python train.py --num_hidden_layers=9 --experts_per_token=4 --router_score="softmax" --lr_router=0.000621 --qk_norm=true --init="uniform" --init_std_up=0.0259 --optimizer="muon" --learning_rate=0.00778 --lr_head=0.00789 --max_grad_norm=0.5 --final_lr_fraction=0.0 --max_seq_len=1024 --train_tokens=511900000 --dataset="wikipedia_en"
Below are experts of layer 4 (counted from 0) of a mixture-of-experts language model. Rows are named router (the router's row for the expert) and show model dimensions 144-191. Each number is 50 + 12 x the weight over its row's rms, rounded and kept within 0 to 99.
After each expert's rows: "comes after" lists some tokens at least twice as common just before its tokens as in all text; "raises" lists some tokens whose logits its average output raises strongly, later layers aside. This comes from a sample of Wikipedia text that the model never trained on. Tokens count by the router's weight.

# expert 1
router:60 51 46 48 69 57 41 47 38 47 44 26 64 44 32 56 40 61 19 42 51 69 71 46 57 28 63 56 33 44 57 56 53 58 73 58 44 58 48 51 43 65 52 31 50 78 51 53
comes after: ", ", "known ", "served ", ". ", "worked ", "described "
raises: "part ", "a ", "well ", "an ", "one ", "opposed "

# expert 37
router:55 41 47 42 31 24 43 48 62 44 57 68 49 31 51 41 59 45 47 53 42 67 50 36 77 44 47 35 53 60 59 63 62 51 51 64 35 45 32 30 66 47 49 38 42 44 77 66
comes after: "to ", "he ", "He ", "was ", "who ", "and "
raises: "against ", "to ", "alongside ", "on ", "out ", "that "

# expert 162
router:60 59 48 54 42 60 41 49 50 46 54 44 68 51 54 51 55 37 43 32 43 35 70 41 56 55 48 67 55 52 63 57 72 38 59 35 22 54 45 63 61 44 51 30 39 46 70 55
comes after: ".", "=", "==", ")", "===", ")."
raises: "==", "===", "== ", "====", "=== ", "====="

# expert 59
router:60 59 68 49 58 53 36 44 53 58 40 60 40 44 37 52 35 60 67 59 61 55 65 43 73 48 39 55 61 63 39 40 46 45 62 56 29 40 67 43 58 65 37 49 38 64 43 51
comes after: "is ", "as ", ", ", "with ", "— ", "was "
raises: "average ", "up", "estimated "

# expert 99
router:61 71 36 32 37 25 40 41 55 43 47 60 63 52 19 53 51 40 45 51 50 60 53 51 78 19 48 56 58 46 55 50 58 42 61 62 43 54 40 32 53 40 49 47 27 55 42 52
comes after: "to ", ", ", "which ", "also ", "and ", "he "
raises: "them ", "a ", "an ", "another ", "it ", "significant "

# expert 170
router:48 54 39 61 64 38 82 41 65 36 54 50 36 56 62 71 50 51 48 57 43 32 65 24 58 31 41 75 54 41 61 71 42 42 38 35 43 57 61 48 58 34 50 47 51 41 62 43
comes after: "| ", "00", "; ", "Ref", "0", "— "
raises: "& ", "|", "of ", "| ", "/ ", "and "

# expert 166
router:47 41 37 41 62 53 77 52 50 39 46 59 43 48 24 67 54 55 28 51 55 43 35 54 64 44 64 45 60 48 54 74 42 52 40 59 47 70 54 45 44 74 45 71 70 43 73 43
comes after: ".", "==", "No", "St", "===", "Jr"
raises: "He ", "(", "Of ", "His ", "It ", "Among "

# expert 153
router:59 26 45 43 51 42 44 63 62 54 65 64 62 64 23 63 43 66 39 54 44 55 51 44 35 51 48 41 53 48 49 57 50 31 48 49 47 42 72 18 47 20 46 56 29 45 55 57
comes after: "\n\n", "\n", "1", "As ", "0", "Year "
raises: "Personal ", "Awards", "Administr", "Back", "House"

# expert 235
router:51 56 30 23 61 57 60 67 47 47 53 53 32 39 58 28 65 50 37 65 47 69 62 39 39 48 55 39 54 55 22 43 44 45 54 84 60 61 40 57 33 46 39 38 43 78 34 61
comes after: "of ", "to ", "at ", ", ", "for ", "by "
raises: "same ", "following ", "term ", "player", "entire "

# expert 83
router:35 45 38 69 56 55 60 61 56 48 56 32 60 49 49 53 57 49 61 40 63 66 46 33 48 64 69 48 41 51 59 58 45 49 49 32 67 74 47 51 54 62 55 77 48 66 65 42
comes after: "\n", "Toky", "her", "Studi", "phot", "ab"
raises: ":", ", ", "; ", ". ", "'", "."

# expert 128
router:65 52 50 74 55 60 52 58 43 66 25 51 63 24 59 46 63 58 55 39 49 54 37 53 67 33 58 65 43 50 32 43 58 56 30 55 57 31 36 37 53 48 48 58 68 40 67 46
comes after: ".", ":", ",", "9", "8", "7"
raises: "of ", "(", "years ", "by ", "days ", "e"

# expert 29
router:50 45 39 63 49 65 33 34 54 68 54 45 47 58 49 47 54 74 52 50 58 44 47 56 35 59 48 65 65 67 32 54 43 35 41 48 57 54 72 53 35 40 51 74 48 57 44 34
comes after: " ", "% ", ") ", "0 ", "1 ", "0"
raises: "\n\n", "\n", "\n ", ",", "” ", "— "

# expert 86
router:37 48 65 71 51 45 47 54 40 33 64 54 51 60 60 55 31 56 38 54 45 29 58 83 53 59 57 51 55 64 45 58 52 53 35 62 55 40 63 64 35 48 60 47 35 42 59 35
comes after: " ", "0 ", "1 ", "2 ", "3 ", ") "
raises: "— ", " ", "story"

# expert 129
router:60 40 45 63 54 67 51 71 33 52 45 54 30 70 40 51 46 57 79 29 42 45 51 58 58 43 43 24 39 44 32 49 42 73 53 49 61 38 84 68 60 40 65 56 40 67 63 45
comes after: "4", "3", "1", "5", "0", "8"
raises: "202", "201", "200", "present"

# expert 145
router:63 43 48 41 42 64 52 58 61 40 48 67 40 72 45 36 50 52 50 64 50 65 42 67 67 53 35 47 35 40 56 65 58 60 65 41 66 49 58 54 49 79 44 47 34 48 46 42
comes after: ". ", ", ", "for ", "\n\n", "known ", "As "
raises: "the ", "whom ", "times "

# expert 104
router:33 65 43 52 72 49 46 50 41 55 72 49 35 51 47 42 59 52 49 51 34 50 43 59 45 50 48 84 49 58 49 62 46 51 60 35 52 38 63 55 30 56 44 52 42 36 34 62
comes after: "(", ") ", "in ", "The ", "In ", "the "
raises: "eless ", "ova ", "ola ", "iz "

# expert 69
router:68 25 65 43 47 78 40 44 53 44 46 58 49 58 69 72 60 68 43 52 41 50 63 47 49 59 38 56 69 21 38 51 52 54 40 60 50 32 57 68 24 39 45 72 57 56 66 49
comes after: "| ", ". ", "). ", "- ", "as ", ": "
raises: "A ", "; ", "The "

# expert 173
router:49 55 47 54 57 52 47 51 51 44 45 65 42 72 41 58 56 20 55 53 51 57 64 72 66 51 28 45 44 55 28 64 33 52 61 66 47 57 41 63 54 25 58 43 40 50 60 58
comes after: ", ", ") ", "\" ", "s ", "es ", "er "
raises: "other ", "its ", "his ", "the ", "it ", "therefore "

# expert 32
router:68 59 38 64 61 51 45 59 51 58 67 61 54 31 29 58 69 42 60 55 45 47 59 56 52 52 66 70 56 43 64 54 45 62 39 38 31 58 40 52 26 60 47 34 46 45 51 44
comes after: "| ", "″", "°", "\n", "Born", "MPC "
raises: "— ", "– ", "vin"

# expert 242
router:48 40 64 78 51 52 40 64 57 40 45 53 63 39 56 44 52 63 42 36 34 59 50 64 50 34 56 68 57 44 39 53 52 37 45 64 49 40 58 29 46 49 43 57 38 44 73 41
comes after: "8 ", "5 ", "0 ", "4 ", "3 ", "1 "
raises: "978", "— ", "—", "essor"

# expert 88
router:51 33 71 67 54 56 49 46 48 55 54 63 31 53 49 48 57 58 78 39 56 33 64 43 67 53 55 41 51 63 53 46 42 38 57 32 36 37 66 69 65 47 72 59 31 45 46 56
comes after: "2", "3", "1", "6", "2 ", "3 "
raises: "ness", "ness ", "ule"

# expert 225
router:68 53 37 60 53 43 40 48 64 44 40 55 54 60 23 26 51 43 40 61 30 38 41 71 56 20 48 63 54 61 48 68 56 57 56 60 54 63 40 52 77 57 50 45 37 46 55 45
comes after: ", ", "was ", "However", "were ", "is ", "more "
raises: "by ", "to ", "at ", "on ", "in ", "during "

# expert 81
router:52 60 50 59 61 60 25 46 43 54 35 51 78 66 47 30 59 53 42 43 49 55 66 41 48 52 30 68 55 47 54 47 37 42 41 37 45 49 57 45 36 54 40 46 40 25 57 55
comes after: "| ", " ", "; ", ": ", "–", "("
raises: "th ", "nd ", "ns ", "r ", "st ", "s "

# expert 148
router:59 47 37 11 58 38 48 43 59 46 50 38 35 65 62 35 45 46 59 39 55 56 39 34 62 19 52 66 62 53 65 36 63 56 71 58 43 47 50 36 69 53 35 56 25 72 55 29
comes after: "It ", "it ", "He ", "he ", "which ", ") "
raises: "known ", "best ", "active "

# expert 73
router:50 62 66 62 39 67 32 54 54 42 47 65 66 59 50 65 51 50 51 56 63 32 44 27 47 59 45 58 29 55 44 27 39 39 62 45 31 58 52 76 62 41 58 49 34 52 44 57
comes after: "\n", "\n\n", "\n  ", "Pld ", "Position", "part "
raises: "Awards", "Spouse", "Website", "Height"

# expert 132
router:67 72 49 67 47 44 40 45 36 49 73 61 43 48 49 49 45 62 52 48 49 47 61 60 56 51 55 66 65 62 49 47 63 36 44 68 43 38 67 47 57 62 44 52 42 37 37 40
comes after: "| ", "/ ", ") ", "— ", "} ", "1"
raises: "themselves ", "whom ", "succeeded ", "crow", "himself "

# expert 190
router:59 55 49 51 62 30 39 27 44 46 66 44 40 43 75 53 45 35 50 60 44 69 63 54 69 22 79 69 51 58 43 48 69 53 48 49 47 42 54 58 68 46 45 48 43 48 66 47
comes after: "was ", "It ", "who ", ", ", "is ", "which "
raises: "to ", "in ", "as ", "through ", "on ", "by "

# expert 49
router:48 55 41 39 57 41 60 34 66 38 53 66 55 36 44 57 50 38 53 81 51 39 47 44 43 61 60 74 37 49 67 53 54 45 54 39 36 37 30 55 76 25 47 55 18 39 39 52
comes after: "not ", "to ", "was ", "be ", "is ", "are "
raises: "tit", "ement", "ulty "

# expert 67
router:40 61 39 62 66 47 44 47 66 43 50 53 53 46 33 31 49 29 20 38 33 66 54 46 57 21 50 65 46 55 48 45 32 50 40 55 43 57 42 61 45 56 54 69 58 38 42 49
comes after: "5", "8", "1", "4", "9", "0"
raises: "he ", "it ", "they ", "she ", "when ", "there "

# expert 151
router:65 49 64 65 49 44 48 71 51 52 54 69 49 38 29 44 43 38 37 62 39 52 52 37 74 52 35 72 59 44 61 49 63 52 50 37 44 42 43 62 59 35 59 60 36 59 50 70
comes after: "| ", "0", "1", ", ", ": ", "; "
raises: "ace ", "ace", "anc", "ough", "ance", "ance "

# expert 206
router:48 34 39 38 47 66 48 46 75 59 35 44 66 59 28 70 35 53 57 30 45 53 58 45 63 53 55 26 26 43 28 48 41 54 45 36 54 63 57 45 49 42 73 67 33 38 62 69
comes after: "201", "200", "202", "199", "198", "197"
raises: "–", "-", "/", ".", "===", "\n\n"

# expert 204
router:38 68 53 63 66 65 54 64 40 69 25 62 55 66 48 41 57 37 54 39 54 46 63 40 52 61 66 80 58 57 47 55 31 49 39 58 35 43 62 70 65 60 80 48 77 50 66 41
comes after: "0", "; ", "| ", "A", "1", "10"
raises: "cred", "himself ", "==== "

# expert 221
router:60 45 26 55 49 54 42 38 51 43 66 45 38 58 37 45 85 47 45 53 52 45 45 73 67 43 40 43 62 41 54 52 40 61 21 64 63 51 45 37 81 30 74 56 43 39 37 39
comes after: ", ", ".", "However", ". ", "that ", "Note"
raises: "he ", "He ", "she", "he", "this ", "it "

# expert 161
router:40 33 30 34 51 46 58 47 53 43 68 38 59 55 67 44 48 67 31 41 31 35 52 66 41 59 69 70 32 69 48 47 43 32 61 35 49 42 41 61 52 49 64 60 39 41 68 50
comes after: "| ", "1", "0", "2", "3", "4"
raises: "0", "04", "0 ", "8", "89", "85"

# expert 47
router:63 51 35 41 36 34 39 60 62 45 39 67 43 36 64 71 41 63 70 66 45 46 52 51 65 54 35 54 35 52 54 51 38 58 39 62 41 43 53 21 61 61 55 46 43 41 46 38
comes after: "| ", "; ", "· ", "–", "/ ", "+"
raises: "& ", "of ", "and ", "years ", "coun", "years"

# expert 135
router:58 48 26 61 42 46 38 37 38 59 27 59 39 44 49 66 64 46 65 42 55 54 51 37 76 40 35 62 60 57 65 49 41 48 49 43 53 70 44 66 20 69 69 43 40 33 48 24
comes after: ".", "==", "===", "|", "=", ")"
raises: "=== ", "===", "Following ", "The ", "Despite ", "Although "

# expert 172
router:61 62 55 24 64 39 41 59 48 46 44 64 75 15 52 59 50 80 54 63 41 46 59 48 65 63 47 30 32 43 60 55 59 55 46 53 41 37 44 59 37 37 47 40 57 51 43 57
comes after: "| ", "On ", "202", "200", "201", ": "
raises: "titles", "years ", "edi", "years", "appearances ", "times"

# expert 115
router:41 54 45 35 53 54 33 26 52 61 50 38 79 57 49 48 65 52 54 68 41 29 47 66 40 75 55 61 55 54 51 49 43 44 43 36 56 51 54 45 39 32 64 59 54 64 62 44
comes after: "f", "F", "b", "–", "0 ", "-"
raises: ", ", "-", "/", "; ", ": ", ". "

# expert 43
router:43 55 62 83 50 56 37 59 33 46 55 47 15 48 47 34 62 30 51 63 41 50 55 58 44 51 65 79 63 70 50 50 50 46 56 59 69 57 55 40 39 56 51 38 54 45 53 30
comes after: "% ", ") ", "0 ", " ", "2 ", "— "
raises: "— ", "ospital", "—", "====="

# expert 163
router:51 52 63 57 51 61 52 60 37 45 77 23 34 51 65 45 40 59 34 52 28 42 39 55 36 44 68 51 63 53 48 72 47 52 54 50 54 28 65 39 34 34 44 47 54 42 57 27
comes after: "the ", "in ", "of ", ", ", "and ", ": "
raises: "Court", "effect ", "title"

# expert 239
router:70 50 42 68 41 29 58 55 36 69 60 67 35 64 50 62 69 50 48 39 42 52 49 44 62 49 77 69 23 59 39 51 30 53 46 37 46 40 59 34 50 48 43 41 56 51 48 33
comes after: "|", ")", ";", ".", "|---|---|---|---|---|---|", "|---|---|---|---|---|"
raises: "than ", "tis", "}", "esh ", "· ", "bour"

# expert 57
router:43 45 26 53 42 42 54 46 52 48 28 56 52 55 64 55 72 55 65 39 47 46 58 41 42 55 47 48 44 37 51 45 31 66 45 44 50 38 45 68 49 65 49 62 66 51 46 51
comes after: "| ", "; ", "(", ":", "-", "- "
raises: "th ", ",", "”", "” ", "r ", "0 "

# expert 6
router:64 43 52 56 46 66 40 41 52 54 42 66 58 38 62 76 57 48 66 42 57 57 44 38 63 26 64 56 52 54 59 73 42 59 39 50 70 38 59 56 48 52 48 46 66 42 35 50
comes after: "United ", "| ", ", ", "in ", "South ", "of "
raises: "(", "and ", "only", "following ", "& ", "====="

# expert 201
router:46 37 59 48 37 26 72 55 57 51 37 31 48 45 50 52 83 52 41 45 56 50 63 31 27 62 54 54 37 40 49 53 34 66 40 70 47 40 60 57 37 53 73 31 63 46 68 53
comes after: "Sh", "201", "202", "N", "200", "Am"
raises: ", ", "'", ":", "; ", ". "

# expert 165
router:42 41 57 44 66 53 54 47 40 63 31 54 60 46 61 39 63 54 25 38 40 41 39 67 55 47 75 55 47 27 43 67 34 52 37 29 42 38 21 72 57 59 60 78 57 63 49 62
comes after: ",", "| ", ".", "–", "(", "°"
raises: "th ", "5 ", "4 ", "9 ", "6 ", "7 "

# expert 236
router:31 71 50 74 61 38 54 32 74 65 33 40 67 63 57 54 58 44 24 37 57 57 44 51 47 65 60 43 51 50 64 39 47 68 26 20 61 55 47 80 38 54 66 47 47 55 53 60
comes after: "201", "202", "200", "199", "198", "197"
raises: ", ", ".", "\n\n", ". ", "* ", ";"

# expert 42
router:59 32 53 38 60 53 49 43 55 42 58 61 47 68 35 27 60 76 53 37 44 58 51 81 47 56 59 32 42 44 57 57 40 63 56 73 49 32 60 51 40 53 32 36 33 39 59 50
comes after: "\n", "\n\n", ". ", "Born", "4 ", "2 "
raises: "role", "/ ", "ty", "202", "ester"

# expert 90
router:59 35 35 37 52 60 71 61 45 53 51 61 32 33 56 41 47 77 39 53 64 44 51 52 35 65 53 51 42 50 47 51 40 65 75 54 79 54 53 14 48 51 54 50 49 50 52 37
comes after: "'", "of ", "in ", "In ", "for ", "on "
raises: "effect ", "impact ", "benef", "advant", "native "

# expert 14
router:50 44 48 44 60 51 38 64 58 44 55 49 66 34 59 47 45 45 60 28 49 46 52 46 67 44 43 29 30 43 69 62 45 57 45 54 54 39 43 22 63 42 65 78 55 51 50 66
comes after: "in ", "In ", "on ", "July ", "On ", "October "
raises: "11", "24", "25", "28", "31", "5"

# expert 247
router:57 53 40 31 60 53 51 52 23 57 43 64 65 57 53 52 54 43 38 35 47 57 44 53 57 40 74 51 32 44 40 53 48 66 26 37 32 28 57 57 49 69 54 64 52 60 60 56
comes after: "| ", ".", ",", "(", "^{", "; "
raises: "% ", "ions ", "ions", "19 ", "17 ", "th "

# expert 31
router:51 54 54 34 64 56 51 60 61 74 40 42 66 27 47 41 69 65 50 44 49 36 51 33 66 36 69 36 28 40 56 52 66 43 40 45 46 52 40 38 44 30 73 52 47 51 55 69
comes after: "–", "201", "200", "199", "202", "198"
raises: "(", "/", "/ ", "- ", "| ", "& "